Weights of a small mixture-of-experts language model, trained from scratch on English Wikipedia.
Experts: 2 picks a token, a softmax router.
Below are experts of layer 2 (counted from 0) of a mixture-of-experts language model. Rows are named router (the router's row for the expert), gate (a neuron's input weights, with its number), up (a neuron's input weights, with its number), down (a neuron's output weights, with its number) and show model dimensions 160-239. Each number is 128 + 32 x the weight over its row's rms, rounded and kept within 0 to 255.
After each expert's rows: a language model's description of what the expert responds to; "mostly gets" lists some tokens that are sent to it at least half of the time. This comes from a sample of Wikipedia text that the model never trained on.

# expert 10
router [ 95  80 114 141 129 128  74 141 133 191 161  91  83  74 181 183 149 114 113 103 112 163  91  60 132 152  57  91 138 120 104 170 136 130 141 118 102 151 164 152 100 176 132 162 115 107 144 131  85 144 101 119  82 188  65 108 142 209 138 160 118 109 141  78  95 115 209 166  84 134 168 126  40 161 135 166 121 146  87  92]
gate0 [130 181 100 142 126 104 118 139 146 217 143 136 117  73 157 123 194 164 147 114 128 167 131 137 144 111 139 147 114 212  96 155 136 137 104 115 155 124 138 107  98 199  90 120 119 164 119 114  86 102 119 152  90 138 121  98 101 110 138 128  96 138 117 122  75  84 156 123 178  90  83 130  99 207 110 157 158 108 123  99]
up0 [114 148 139  71 125  81 102 172 170 218 187 137 191 143 127 202 140 150 121 131 116 139 108 122 105 133 160 120  98 174 113 181 143  92  99 145  66 113 122 186 109 143  87 142  87 145 187 103  90 133  83 125 188 139 142  96  91 137 135 129 135 137 139  99 117  92 100 172 129 157 172 189  91 203 148  78 174 146  66 105]
down0 [141  99 147  74 137  70 111  95 101 163  74  70 178  62 126 169 152 106 110  84  93 159 123 140 114 177 142 115 177 136 141 145 123 112 141 127 110 129 147 144 132 128 100 162  86 147 133 166 156 124  82  66  74 132  72  75 124 170 146 110 143 156 166  66 111 127 108 183  86 150 160 142 190  73 123 146 102 110 174 123]
gate1 [148 123 112  72 128 108  50 146 120 150  77 124 125 144 108 141 118 104 169  84 136 105 135  92 168  99 150 123 164 144 163  85 124 167  97 159  90 121 140  74 174 181 136 140 126 135 133 148 120  79 122  67 119 170 153 192 120 152  89 158 172 101  64  77 151 168  82 125 128 103 167  83 114 138  67  98 147  89 220 190]
up1 [172 106  99 114 154 136 160 106 116  99 140  98 147 139 209 122  91 159 125 176 107 136 119 156 200 122 162 105 119  80 115 171 102 153 133  74 108 124 130 142 119 111  56 144  94 130  99 139 134 144 125 155 114 139 136 124 133 124 117 113 105 157 128 135 126 100 105 134 119 177  60 133 174 133 195 116  63 156  98 143]
down1 [ 94 157 152 107 172 165 116 106  81  64 129 167 175 152 191  59 161  93  97 126 106 124  69 106  83 127 166 112 133 153 160 146  74  83 157  83 155 173 101  99 136 113  94 128 165 115 161 165  95  77 113 100  76 126  72 118 165 119 115 148 106 128 132  95 157 135  78  95 117 163 119  89 139 136 147 119 103 128 136 131]
gate2 [127  92 167  92 130 185 102  70 100  99  90 134  93 125 141 131 125 143 144  81 134 148 149 140 176 130 126 182 105 158 157 132 120 144 122  99 118 135 137 138 132 173 159 154 128 115 139 188  77 129 151 103 165 175 168  74 125 156 174 101 157 125 118  95 150  92  94 174 138 116  71 148  88 161 182 155 183  83  86 148]
up2 [150 149 142 181  90 194 111  95 113 162 131  99 112 128 133 102 134 163  98 109 129 135  84  75  84 180  99 126  87 126 135 127 158 113 164 159 128 132 116 103 101 113 129 147  96 145 135 161 113  84  85 105 186  52  99 181 126 134 153 126 191  95 144 154 135 158  88 132 140 137  92 106 107  97 106 142  98 110 117 153]
down2 [157 126 108 172 106  74  55 145 164 134  87 204 155 185 129 129 187 104 127 134 113 144 203 155 174 123 149 149 116 143 161  64 118 102 153 133 131 134 116 129  98 125 141 159 147 111  75 164 151 124 177 164 139 141 186 101 112  97 117 162  56 169 108 107 174 134 138 127 119 112 151 141 154 132 186  97 135 160 153 152]
gate3 [171 154 154 114 102 131 109  91 145 140 136 116 164 106 112 156  92 103 135 136 144 106 112 127 121 166 139  75 126  40 132 124 200 151  66 139 113  99 176  96 127 192  96 108 195 156 140  81 110 102  87 114 132 174  98  99 129 187 131 119 118 136 163 111 151 135 162 108  73 144 133 112 107 117 173 120 126 116 108 142]
up3 [149 149  76  98 143 104  95 165 118  56 145 137  98  78 129 159 145 157 144 138 151  80  80 143 135  73  42 125 166  65 177 147 123 119 107 123 123 124 123 147 116 158 131  96 169 112 110 123 164 115 113  85 136 137 100 100 168  95 102  78 100 115 206 136 125 236 141 131  91 126 116 145 147 113 150 104 129 160 159 169]
down3 [ 95  83 152 152  81  83 166 105 138 163 156 145 103 139 131 106  86 141 118 115 128 120 103 160 166 111 138 142 139 110  85 123 105  87 151  81 167 114 123 174 115 165  46 121 197  96  87 160  91 146 113 138 169 148 167 104 138 167 148 153 161 167 170  87 107 131 122  87 133 123 103 171 130  75 138  44 114  89 131  83]
It responds to: Sentence-ending periods
mostly gets: ").", "s.", " John", ".", " New York", "a."

# expert 6
router [135 126 121  84  77  87 120 161  72 140 168  81 197 188 130 169 141  95 169  80 154  89 155 180 158 143 154 131 142 156 134 111 108 124 113 119 190 146 110 143 155  78 184 133  66  96  90  94 132 127 134 137 162 120 130 149 131 135 117 154 205 123 180 145 162 120 114 179  97 153 151 152 170  96 135 160 134  75 124 124]
gate0 [131 125 116 105 123 127 115 103 142 205 135 123 125 136 120 182 145 136 153 141 107 107 139 172 128 165 135  85 108 159 146 106 103 143 105 129 140 102  86 116 139 132 153  75  98 156  86 134 198 155 166 195 135  62  90 210 110 127 119  99 141  95 119 131 148  69 125 109  94  80 108 138 107 158 153 135 135  86  82 121]
up0 [210 171 127 134  54  66 139 112 146 183  88  97 147 127 169 142  71 155 164  90 113 145  99 146 145 133 160 193 102 102 141  96 115 140 168 169 108 142 113 172 129 135 152 181 132 169 162 167 166  94  73 129 187  95 116 111 169 139 128 121 128  90 141 155 119 127 114 142 180 180  63 100  69 132 138 120 133 158 144 170]
down0 [142  93 106 149 136 178 155  81 160  99 151 115 103 138 151 160 172 167 130 103 144  95 160  84 145 112  99 151  81  67 110 108 225 143 198 127 123 131 121 134 118  92 143 162 140 132 107  58 138 148 100 149 112 156 134 125 144 144 122 182  55 126 136  91 122 161  71 117 119 115 110 132 108 128 132 103 112 165 120 118]
gate1 [100  96  96 128 163 114 135 124  77 144 195 137 121 157 151  84 142 129 102  26 102 126 110 118 161 119 124 201 197 156 173 134 144 125 145 153 181 184  86 167 145 124 133 128 109 107 169  47 153 113 130 169 142 141 144 188 115 147 128 131 124 174 160  82 103 110 109 148 154 144 100 136 148 138 128 113 174 123 134  42]
up1 [182 130 131 154 149 156 128 179  98 125 180  99 122 137 118 127 126 113  94  76  94 117 157 103 160  86 107 215 140 123 123 102 133 137 149  92 171 121  70 156 112 162 149 132  68  95 186 120 161 139 115 127 157 175 120  79 151  93 131 154 145 217 169 123  99 137 121 145 153 180 123 141 151 130 136 138 149 136 149  84]
down1 [134 106 107 110 145  91 150 181  84 152 193 101 114 165 195 141 134 152 195  95 100 127 112 128  81  92 151 136 111 143 140  69 102 102  74 125 131  97 123 134 107 100 131 158  67 107 126 130 137 149 135 106 135  97  88 149 160 133 132 154 152  99 111 177 117 177 112 114 175 160  99 147 136 121 152  58 118 123 128 131]
gate2 [167 117  81  95 128 133 159 136 121 131 117 129  98 111 132 137 190  97 188  91 110 104 174 130 158 122 173 139 124  56 165 147  93  79 117 115 156 157  95 138 108 118 162 125 105 145 117 162 141 123 130  65  89 120 152 169  76 143 144 122 129  87 108 144 162  95  97 143  97 143 154 177 134 183 126 112 129 147 187 120]
up2 [ 93 113 153  95 134 173  74 158 110 130 179 134  80  66 125  26 158 105 179 116 104 110 114 127 145 152 194 125 134 138 131 164 140 121 141 104 162 129  66 124 126 139 136 143 136 162  63 142 140 130 133 171  62 115 119 148 109  66 143 141 111 157 126 133 143 109  96 107 166  78 130 102 166 120 117  97 169  67  97 123]
down2 [ 90  65 128 182  98 106  93 112 116 116  63 109 106 136 162 112 142 120 190 113 125 139 161  39 141 139 125 131  93 139 141 122 142 120  89 168 131 144 129 120 114 129 111 116 149 142 174 116 154 129 108  65  57 128 158 106  77 180 114 101 103 156 141 149  82 134 154 131 110 116 146 147  90 102  87 148 145 159 122 136]
gate3 [107 151 176 104 126  78  88 177  89 111 137 154 112  64  68 131 104  84  88  94 189 124 113 105  80 147 154 150 183 151 105 136  98  91  69 149  95 165 194 195 156 168  95  93 158 146 100  92 116  93 148  95 129 178 119 134 190 127 101  98  89 171 149 135 128 126 103 151 179 138 170 148 183 127 156 125 108 125 112  87]
up3 [207  66 115 105 133 149 137  86 151 167 148 120 179 119  62 166 127 109 157 180 113 139 132 157 128 126 125  85 143 135 171 118 149 166  81  88  95 118 102  90 129  91 190 162 136  96 113 175 131 175 166 171  85 171  73 134 138 133 158 170 152  92 112  89 104 113 163 113 112 100 136 105 110 108 110 150 127 150 113 184]
down3 [166 140  95 122 137 139 153  48 129 168 155 101 189 109 142 183 161 140 191 161 114  73 127 122 127 118 100 110  89 138  87 140  98 179 156  97 105  92 127  66 130  94 107  91 127  69 166 159 118 110 164 143  96 104 145 147 134 134 157 168 161 126 121 109 116 147 195  94 115 113 153 114 132 152  61 120 112 133  88 167]
It responds to: Word-final suffixes
mostly gets: "ions", "ities", "ted", "ized", " years", " life"

# expert 7
router [132 128 136 124 123 177 101 162 191 105 117 103  78 123 188  53 129 112  55 151 101 175 117 167 117 130 114 128 110 161  99  45  87 126 165 109 104 127  78 144 163 108 144 145  92 204 149 125 113 148  77 108 125 128  65  71 144 106 154 135 161 154 162 132 161 171  83  91  59 140 168 111 155 127 145 152 116  73 176 126]
gate0 [146 131 137 132 117 113 122 152 148 116  80 173  76  90 175 107 122 179 116 133  83 138 154 193 141 160  62  71 156 154 139 129 117 135 159 192  99  86  95 125 104  49 135 104 138 148  82 153 175 126  68 159 162 100  96 135 109 178  90 103 124  97 199 139 147 123 153 122 177  99 171 103 171 141 149 116 196 168  99 107]
up0 [ 91 135 143 127  98 171 137 118 170  79  80 108 103 152 172 116 145 126 183 114  96 110 106  86 117 158 175 155 185 135 129 142 125 164  90 136  50 101 123 148 144 143 182 115 146 139 151 127 123 105 133 119 101 173  83 202 163  84 139 111  65 146  97 130 131 157 106 177 148  96 168 145 165 126  79 104 206 133  53 169]
down0 [110 107 105 118 117 168 103 145 166 115 149 129 161 179 116 115 134  89 184  86 108  83  82 135 112 123 145 133 135 147 142  87 149  98 134 105 136 131 129  91 101 121  91 145 147 145  92 116 110 146 126 118 132  90 107 164 172 120 169 106  87 109 118 137 109 116 152 109 142  97 120 159  83 126 121 130 137  63 152 155]
gate1 [ 93 122  60 106 109 165 129 120 117 148 162 165  89 225 132 117 149 181 124 199 132 137 175 189 117  95  80 144 116 107 147 140 136 144 177 138 184 140  80 118 147 122 100 159 196 107 119 158  84 193  86 131 136  91 134  74 116 100 138 111 151 169 124 136 109 154 102 142 122 192 107  72  99  97 130 162 139 151 119 107]
up1 [ 81 120  61 127 120 105 142  94 117 110  93 189 124 139  78 120  81 125  96 189 113 154 146  50 117 152 110 133 122 164 138 128 133 137 148 140 124 151 119 133 190 196 105 152 138 111 119 201 174  90 118 106 138  87 137  74 120 123  97 188 124 102 106  74 103 109 113 146 101 163 104 120 155 169 115 122 179 159 147 167]
down1 [108 105 128 130 152 135 138  90  98 156 106  83 162  50  73 113 133 137 148 170  89  83  80 161 121 139 134 135 127 175 132 152  65 120 182 156  94 112 115  51 108  84 107 133 117 147 122 149 162 115 159 121 105 140 165 147 123 179  94 145 134 127 163 155  80 179 138  82 174 170 131 177 153 142  95 157 116 146 166 169]
gate2 [130 124 162 101 128 161 120 126 137 148 157  73  72  85 131 158 168 128 118 106 126  89 148 156 118 132 140  75 168 150 114 187 144 102 104 132 178 126  88 204 110 120 120 154  84 154  98 105 134  75 133 154 118 172 114 183 108 107 117  90 196 196 136 131 116 116  82 111 107 191 130  63 146 121 166 149  94 134 144  84]
up2 [ 99 134 142 118 107 106 116 146  89 121 142 142 114 139 179 105 119 126 127 103 149  93  57 111 161 136 100 107 153 104  82 158 150 132  97 159 116 188 130 171 137  81 146 148 178 159 119 163 171 128 174 169  96 103 104 144  69  90 186 176 216 136 105 108 116 117 128 121  94 178 131 129 125 144  99 191 142 125 122 196]
down2 [143  98 153  74 159 120  97  89 160 159 129 129 100 121 150  93 127  87  76 156 180 145 155 180 150 144  67 173 117 151 117  97 176 137 200 103 100 149  90 150 124 175 194 135 117 125 131 115  88  85 153 144 117 125 163 173 133  72 162 160 154 111 147 161  76 122  76 126 101 145 122 108 175 144 201 153 186 123 102 133]
gate3 [103 124  61 100  88 161 106 162 171 152 159  96 128  93 156 160 118 124 105 189  87 123  55 181 133 138 198 166 150  92 188 131  80 144  87 148 154 111  86 158 145 129 141 128 105 149 198 123 108 129 114 107 108 104  93 139 155  83 117 115 110 113 120  85 167 148 113 113  95  97 130 134 199 109 115 112 141 109 101  64]
up3 [138 200 197 129 181 126 199  56  89 127 111 130 151 128 123 103 149 109 179 124 118 128 171  79 133 127  86 121 117 153  87  92 220  87 149 106 172 137 165  93 123 156 112  93 121 120  97 121 169 182 173 180 132 161 208 109  98 140 158 143 171 121 100 164  96 101 134 116 138 131 118 137 103 153 159 163 118 149 174 177]
down3 [ 86 177 119 150 146 123  95  57 130 137 105 104 143 178  92 148 119 103 105 111 147 162 158 127 121 124  53 111 100 170 145 178 189  52 193 188 125  81  44 130 135 157  71  74  79  75 114 137 173 123 119 149 101 111  76 135 164 131 157 110 156  74 167 124  51 135 128 165 145 107  88 152 148 113 185 116 124 121 116 143]
It responds to: Quotes, prepositions, odd pieces
mostly gets: " \"", " ar", " '", " before", " under", " ne"

# expert 14
router [131 133 151 109 193 110  72 178 197 106 151  93 167 171 166 171 108 172  96 101 169 141 126 165 108 108 102 139 151 114 136 127 130 157 189 126 179 113 140  85 140 141 139  98 114 175 114 152 130 129 132 143 190 151 169  97 131 112 179 113  87 118 153 170 188 152 168 177 156 152 156 207 142 128 144 140 125 112 132 132]
gate0 [ 88 112 114 108 149 188 145 113 211 146 117 138 156  58 180 140  79 100 161 156 200 158 139 127 101 147 162 105  51 115  79 137 127  71 154 110 164 112 150  91 223 124 123  89 111 158 128 111 115 142 162 150 152  85 111 141  97 104 157  26 123 107 156 131  57 157 150 138 128 150 174  94  78  63 138 104 134 149 152 143]
up0 [139 134 146 150 169 170  98 161 170 178 137 109 170  64 184 117 133 108 169 124 170 147 118 145 107 157 164 115  65 106  92 128  94 133 127 111 144 139 184 166 173 132 115  76 107 159  94 124 106 141 140 164 159 109 122 131 104 136 138  27 103 110 130 132  77 200 178 153 142 147 157 143 127  63 123 153 107 161 176 134]
down0 [158  80 183  70  99 106  95 194 153 146 117  62 145  78 127  77 163 158 122 111 165 116 108 116 122 201 153 119 125 170 157 153 107 179 165 147 112 163 104 130 136  87  71 131 115 153  95 110 112 132 169 131 172 118  79  39 131 163 172 138 141 189 103 146 125 123  96 137 118 146 136 173 156 114 116 116 132 172 131 120]
gate1 [104 123 163  99 174 119 129 161 183 126 118  91 120 103 141 158 187 133 136 143 149 106 111 101 156 145 102 137 114 100  62 128  59 166 142 109 166 100 166 134 168 194 183 132 100 133  80 102 127 117 144 129 129 138 108 136 104 119 154  81  75  56 173 122  93 157 162 182 105 149 171 166 111 138 119 149 139 128 178 108]
up1 [ 85 158 148  81  83  87 120  96  72 173 129 121 214  76 117 101 146 134  75 133 102 104 141 150 197  58  94 119 133 101 148 132 139 135 150  67  84 148 150 154  74  96 122 139  56 147  83 141 119 121 122 158 139 148 145 106 126 119 115 109  67 132  67 181 103 151  78 132 111 117  63 158 111 145 134  99 152  69  88  95]
down1 [100 111  46 145 143 121 195  99 154  62 154 155  98 165 148 116 163  91 153  74 133 125 159  97 102  93 118 138 137  66 147 167 130 108 108 190 135 142 170 151 158 177 135 104 136 131 138 130 103  86 142 153 106  81 123 161 117 148 164 155 108 127 126 158 156 156  77  91 104 105 195 164 129  97 126 134 103 103 138 182]
gate2 [140 159 106 115 137 176  99 154 118 115 146 150 149 161 198 103 163 113 119 142 171 106 161 124 129 156 149  92 184 158 114 188 125 109  97 181 137 192  89 119 158 152  64 166  65 132 130 100  89 108 121 122 133 133 113  81 108  94  91  72  89 160 152 107 117 178 124 143  55  65 145 147 140 108 167 162 110 169 126  85]
up2 [151 113 138 136 148 162  96 186 122 143  41 130 136 129 148 100 168  96  90 143 162 119 155 117  73 107  62 126 183 102 120 138 118 157 155 218 149 140  76 132 143 149 146 139 123 141 107  97  78 129  83 144 151 159  96  95 121  91 130 166 151 137  82 112 160 152 226 120 117  68 155 169 151  75 176  87 153 147 107 115]
down2 [154 153 154 123 185  65 147 120 129 134 117 143 129 184 141 109 137 135 127 111 186 141  80 132 161  85  89 115 125 110 158 169 157 109 168  95 127 112  94  93 123 166 120  47 150 166 161 127 146 114 105 161 186 128 114 141 115  42 187 100 133 161 120 176 152  62 169 167  98  55 152 188 130  89 140  99 166  94 121  87]
gate3 [137  96 101 144 159  85  84 146 177 102 145  98  82 109 174  72  99  59 165 178 133  99 142 191 131 115  98 102 207 102 135  73 191 160 189  96 163  90 112 115 153 130 131 109 122 143 155 129 121 130 110 143 148  92 109 152 158  92 138 146 130 160 133 145 175 110 185 107 123 128 128 104 100 132 144 123 154 106 179  84]
up3 [166  93  88 181 164  43 139  65 156 126 143 117  98 176  97 162 156  90 105 154 143  76 138 137 121 132 114 107 107  86 119 162 151 151 153  71 145 129 145 111 121 104 127 145 201 146 115 103 131 132 192 168  94  74 131 119 120  59  99 159 127 125 113 137 112 107 190 106 187  63 162  74 155 143 119 163 146  99 179  95]
down3 [ 16 128 155 104  75 110 137 154  90 157 114 188 158 135 169 104 113  94 138  89  81 167 109 195 108 184  63  82 119 143 145  73  92  72 130  83 104  90 179 130 145  72 182 161 134  52 150 140 112 162 136 132 144 148  86 103 100 142 132 133 104 135 142 112 147 158 126 178 119 155 146 143 110  94 174 112 105 139 112  85]
It responds to: Copulas and noun stems
mostly gets: " was", " is", " be", " it", " to be", " being"

# expert 4
router [ 82  87  99 111 129 118 166 126 122 140 114 166 132 125 147  86 112 133 114 114  95 176 102  81 120 116 116  89 156 132 115 162  94  97  93 108 119  74 123 112 130 122 103 104 169 118 163 125 142 165 117 183 107 114 123 170 119 131 110 161 145 195 102 152 111 151  98 159 140 109 103 118 122 124 154  45 107 124 144 171]
gate0 [109 131 103 116  88 168 172 107 163 138 152 121 137 190  72 122 152 119 132 168  76 156 127 146  99 125 148 141 159  96 132  99 165 139  98 149 100 146 143 109 184 112 121 121 116 144 163 158 109 115 115  88 109  96  86  99 146  91 122 118 187 128  86  90 115  91 144  24 109 169 100 109 147  77 125  96  84 166 117  82]
up0 [170  97 108 111 157 160 181 148 155 147 131  95  98 157  88 110 149 136 127 134  86 134 178 131 188 174  94 109 127 165 121  82 117 110  86  89 126  60 129 105 158  56 168 120  97  83 168 118 147 176 113 136 117  95 124  86 198  82 116 159 172 114 126 141 138 106 137 136 151 133 129 111 140 122 105 144 123 140  80 104]
down0 [105 163  93 111 102 118 134 103 166 122 103 174 110  83 129 124 157 182 161 221  94  85  97 122 136 162 119 132 173  98 140 121  85 170 114  78 171  71 170 113 182 149  68 157 153 156 104 142 117 116 145 169 193 129 153 184 167 131 195 110 117 163 119 157 181 138 118  65 171  99 173 137 102 154 143 130 120 139 170 115]
gate1 [153 146 172  92 147 114 105 119 106  90 154 125 138 170 104 102 102  73 158  78 152 165 133 101 192 119 131 120 127 169 146 143 101  82  92 148 110  64 121 174 106  94 138 137 127 181 117 118 112 209 150  65 143 144 109 125 159  52  80  85 128 103  79  91 157 184 103 131  79  85 128 114 121 168  98 157  99 223 179 170]
up1 [142 117 132 125 152 129 111  91 111 129 128  75 178 125 154 152 141 147 187 179  80 159 169  86 145  95 114 137 159  85 115 147 213 107 133 116  91 137 120 128  84 139 155 101 112 144 164 104 139 114 126 145 148 140 160 106 120 106  84 149  95 142  93 176 106 168 115 130 153  89 136  96  95 188 120 111 170 125  86  93]
down1 [ 89  87 112 157 174 189 145  86 189 115  96  84 136 100 151 103 123 167 123 154 102 119 129 124 118  14 124 142 154 138 114  82  63 141 158 105 135 183 153 100 111 105 140 142 243 166  79 118 103 154 161 137 133 126  88 119 130 137 133 164 115 133 112  85  98 139 128 152 181 142 151 174 158 151 179 107  88 145 102 133]
gate2 [134 144 146 132 154  94 171 124 159 120 170 131 112 140 169 140 127 139 159 134 104 116  98 113 102 131  94 165 143 169 188 166  85 101 114  98 201 113  89 100 193 109  64 109  77 135 148 124 132 146 123  95 132 100 126 151  79 164 130 124 169 114 130 153 166 132 155 172 108 193  92  62 139  80 145  66  81 162 114 146]
up2 [ 83 128 146 150  77 164 124 192 114 118 100 112  92 112 118 118 108 116 111 107 133 136 153 111 128 131 170  67 161 114  96  78 148 137 140 111 111 115 137 128  65 160 195 144 163  91  90 118 125 141 180 161 128 136 110 124 157 150 108  90  86 147 118  92  95 152 111  78 121  98 196 153 138 162 116 153 146  95 153 107]
down2 [113 166  93 132  86 157 104 108 112 125 110 103 158 186  52 184 144 110 136  80 126 148 143 127 133 115 170 117 160  94 111 125 177 145 148 134 101 102 113 124 178 170 136 118 119 116 138 191 155  72 118 151 134 164 133 151 206 153 124 182 122 109 106 143  94 113 137  52 127 171 182 131  99 124  86 141 119 152 161 139]
gate3 [185 122 119  78 139 130 133 121 123 149 105 126 128 150  74 146  52 125 121 169  76 140 130 100 170 105  98 113 134 138 110 129 149 129 148 193 133 154 136  88 100 138 151 102  55 112 156 121 136 182 114 129 107  91  99  86  79  77  96 166 151 132 128 126 137 136 114 108 162 138 151 124 149 134 103 138 101 131 142  64]
up3 [103 102 122  81 145 161  92 139  71 147 141 136 147 141 127 127 132  98 104 149 144 145 115 113 184 114  89 107 122 158 131 123 155  89 107 138 115 104 113 127  91  99 155 140 124 119 179  96 197 132 136 109 151 116 168 171  46 113 104  63  94 134  56 159 141 143 135 136 101 151  87 109 119 138 114 164 152 186  97  86]
down3 [152 160 126  63  89 137 140 132 140  80 116 183 136  99 128 109  74 109  94 126 119 133 154 178 123 125 121 140 124 168 157 121 185 150 122 140 133 142 128  81 120 162 132 142 166 102  87 128 111 174 126  79 118  93  97 185 185 154 153 131 120  88 121 131 131 141 182 137 148 120 167  79 118 166 114 141 125 162 183 111]
It responds to: Articles and determiners
mostly gets: " a", " The", " of the", " his", " the", " an"

# expert 2
router [140 149  90 144 162 146 113 121 112 100  82 110 165 169 123 135 126 127 153 137 178 146 147 158 132 125 116  72 159 130 105 175  83 189 124 101  99 106 182 168 119 188 144 139 138 129  94  75  35 158 103 141 109 118 173 172 145  78 101  97  97 130  64 122 116  99 113 134 183 156 132 120 169  90 160  63  73 132 162  72]
gate0 [153 161 117 149 152 132 107 125 122 102 145  97  80 140  83 181  56 152 110 125 145 143 148 159 174 131 114  96 145  86 130 121 117 200 149  94 150 162 193 127 212 152  91  68 135 113 103 120 164 152 103  92 132 147 126 135 157 120 148 161 147 184  90  96 126 111  49 163  92 132  38 110  92 111  99 131 106 170  71 137]
up0 [139 120 105 104 109  81  83 117 105 157 130  55  87 110 135  92 155 109 146 105 123 135  81  98  53 149 125 138 150 119 128  88 159 182 103  68 109 185 165 102 127  81 128 157  88  80 162 164 144 139  89 173 159 171 164 103 119 144 171 113 112 151 147  81 134 169  68 170 100  81  73 118 111 160 105 138 108 147 107 144]
down0 [178 150 122 107  79 123 153 102 127 100 130 112 102 126 101 133 132 151 104  73  75 144 179 104  92 158 103  92 139 164 115  97 105 165  93 107 106 156 139 155 188  85 147 159 124 122 156 143  98  78 132  84 161 109  86  95 158 103 156 178 144  75 176 125 103 109 162  95  60 150  96 148 133 114 137 115  92  88  96 114]
gate1 [125  66 121 183 135 151  89 127 105  79 122  96 156 164 139 167 107 138 104 110 162 134 135 171 125 167 133  98 170 167  76 115 132 117 102 119 101 136 140 200 129  82 209 129 174  84  87 170 143 144  62 144  53  60 153 155 121 115  98 164 183 169 113  94 146 124 141 137 166 114  87  88 147 105 151 154 128 182 175 134]
up1 [168 151 100 111 101 118 111 107 132  99 182 114 145 155  86 152 114 140 131 126 119 148 118 129  94  97  92 115 186 125 108 141 203 107 123 165 102 116 190 146 185  88 111 102 104 100 110 136 216 174 133 178 130 154  93 145 141  88 148 105 173 169  96  95  84 137  96  87 116 110 163 176 169 142 147 142 163 104 151 145]
down1 [123 127 133 138  83 133 121  85 166 108 165 192 162 192 156  90  83 150 198 111 194 128 124 166 116 142 170 122 135 151  82  60  76 158 157 112 164  80 146 127 132 147 108 159 130  83  80 152 112 115 163 131 117 150  70 119 188 115 144 153 116 136 140 131 125  84 116 124 125 160 143 136 128  99 167 110 157 122 114 154]
gate2 [108 172 138 143 171 151  90 121  91 111 114 125 121 115 176 113 106 125 130 121  99 105 142 153  77  70 142  49 141  97 161  81  77 117 157  91  87 146 162 137 170  99 115 165 170 108 108 106  87 115 129 153 126 152 136 159 184 132 140 130 120 118 122 162 127  98 110 121 127 118 159 153 119 129 124 100  85 105 196 112]
up2 [144 122 128 115 148 150  93 136 129 128  96  58 144 141 148 104 122 123 120  65 132 149 100 123  97 111 117  85 116 121 121 125 124  75 117  87  70 168 115 105 182  91 102 199 158 137  84 106 167 173 119  77 194 174 115 179 198 157 105 182  70 147 169 166 141 127 109  77 133 128 117 161 199 150 121 119 140  98  88 104]
down2 [119 118 100 106 115 120  93 131  61 145 169 201  94 139 101 165 111 147 160 159 148  80  84 137 111 139  93  88 143 115 127 194 147 102 148 150  88 133 121 146 161 120 105 130 116 125 122 134 173 111 141 168 151 108 218 135  75 128  85 126 115 214  92 166 184 120 143 150 131  97 119 121 172 163 111 158 165 134 142 155]
gate3 [ 97 152 117  89 135  88 126 175  84  95 169  71 153 135 169 143 121  89 130 135 112  93 159  77 200 145 118 116 112  93 139 140 127 120  98 104  92 159 104 139 114 131 139 126  98 106  99 109 143  91 147 120 160  93 157  95 170  82  79 159 135  46 114 138 110 130 142  51 149  77 148 187 122 162 130 157 111 118 136 109]
up3 [149 143 137 126  91 192 145  94  91 140  95  70  73 139 107 117 115 158 160 141  97  90  91 173 107 102 114 192 176 114 143 130  96 119 110 163 144 117  92 133  63  68 159  99 147 216 133 140 115 137 161 125  91 180 112 130 143 179 169  79 106 154 150 143 126 143  99 157  89 182 121  76 150 156 161 144 116 128 107 130]
down3 [146 109 143 122 136 161  63 212 136 112 116 135 114 139 154 148 122 129 166 123  91 157 141 190 109  59 114 197 124 123  41 127 197 176  97 150 100  70 120 142 132  81  80 183 138 103 130 130 140 167 172  58  85 137 169 140 139 123 123 131 137 129 116 139 144 120 150  72  71 129  92  85 134 115 106 121 129 157 104 165]
It responds to: Table labels and prefixes
mostly gets: " In", "In", " con", " ro", " pro", " Pro"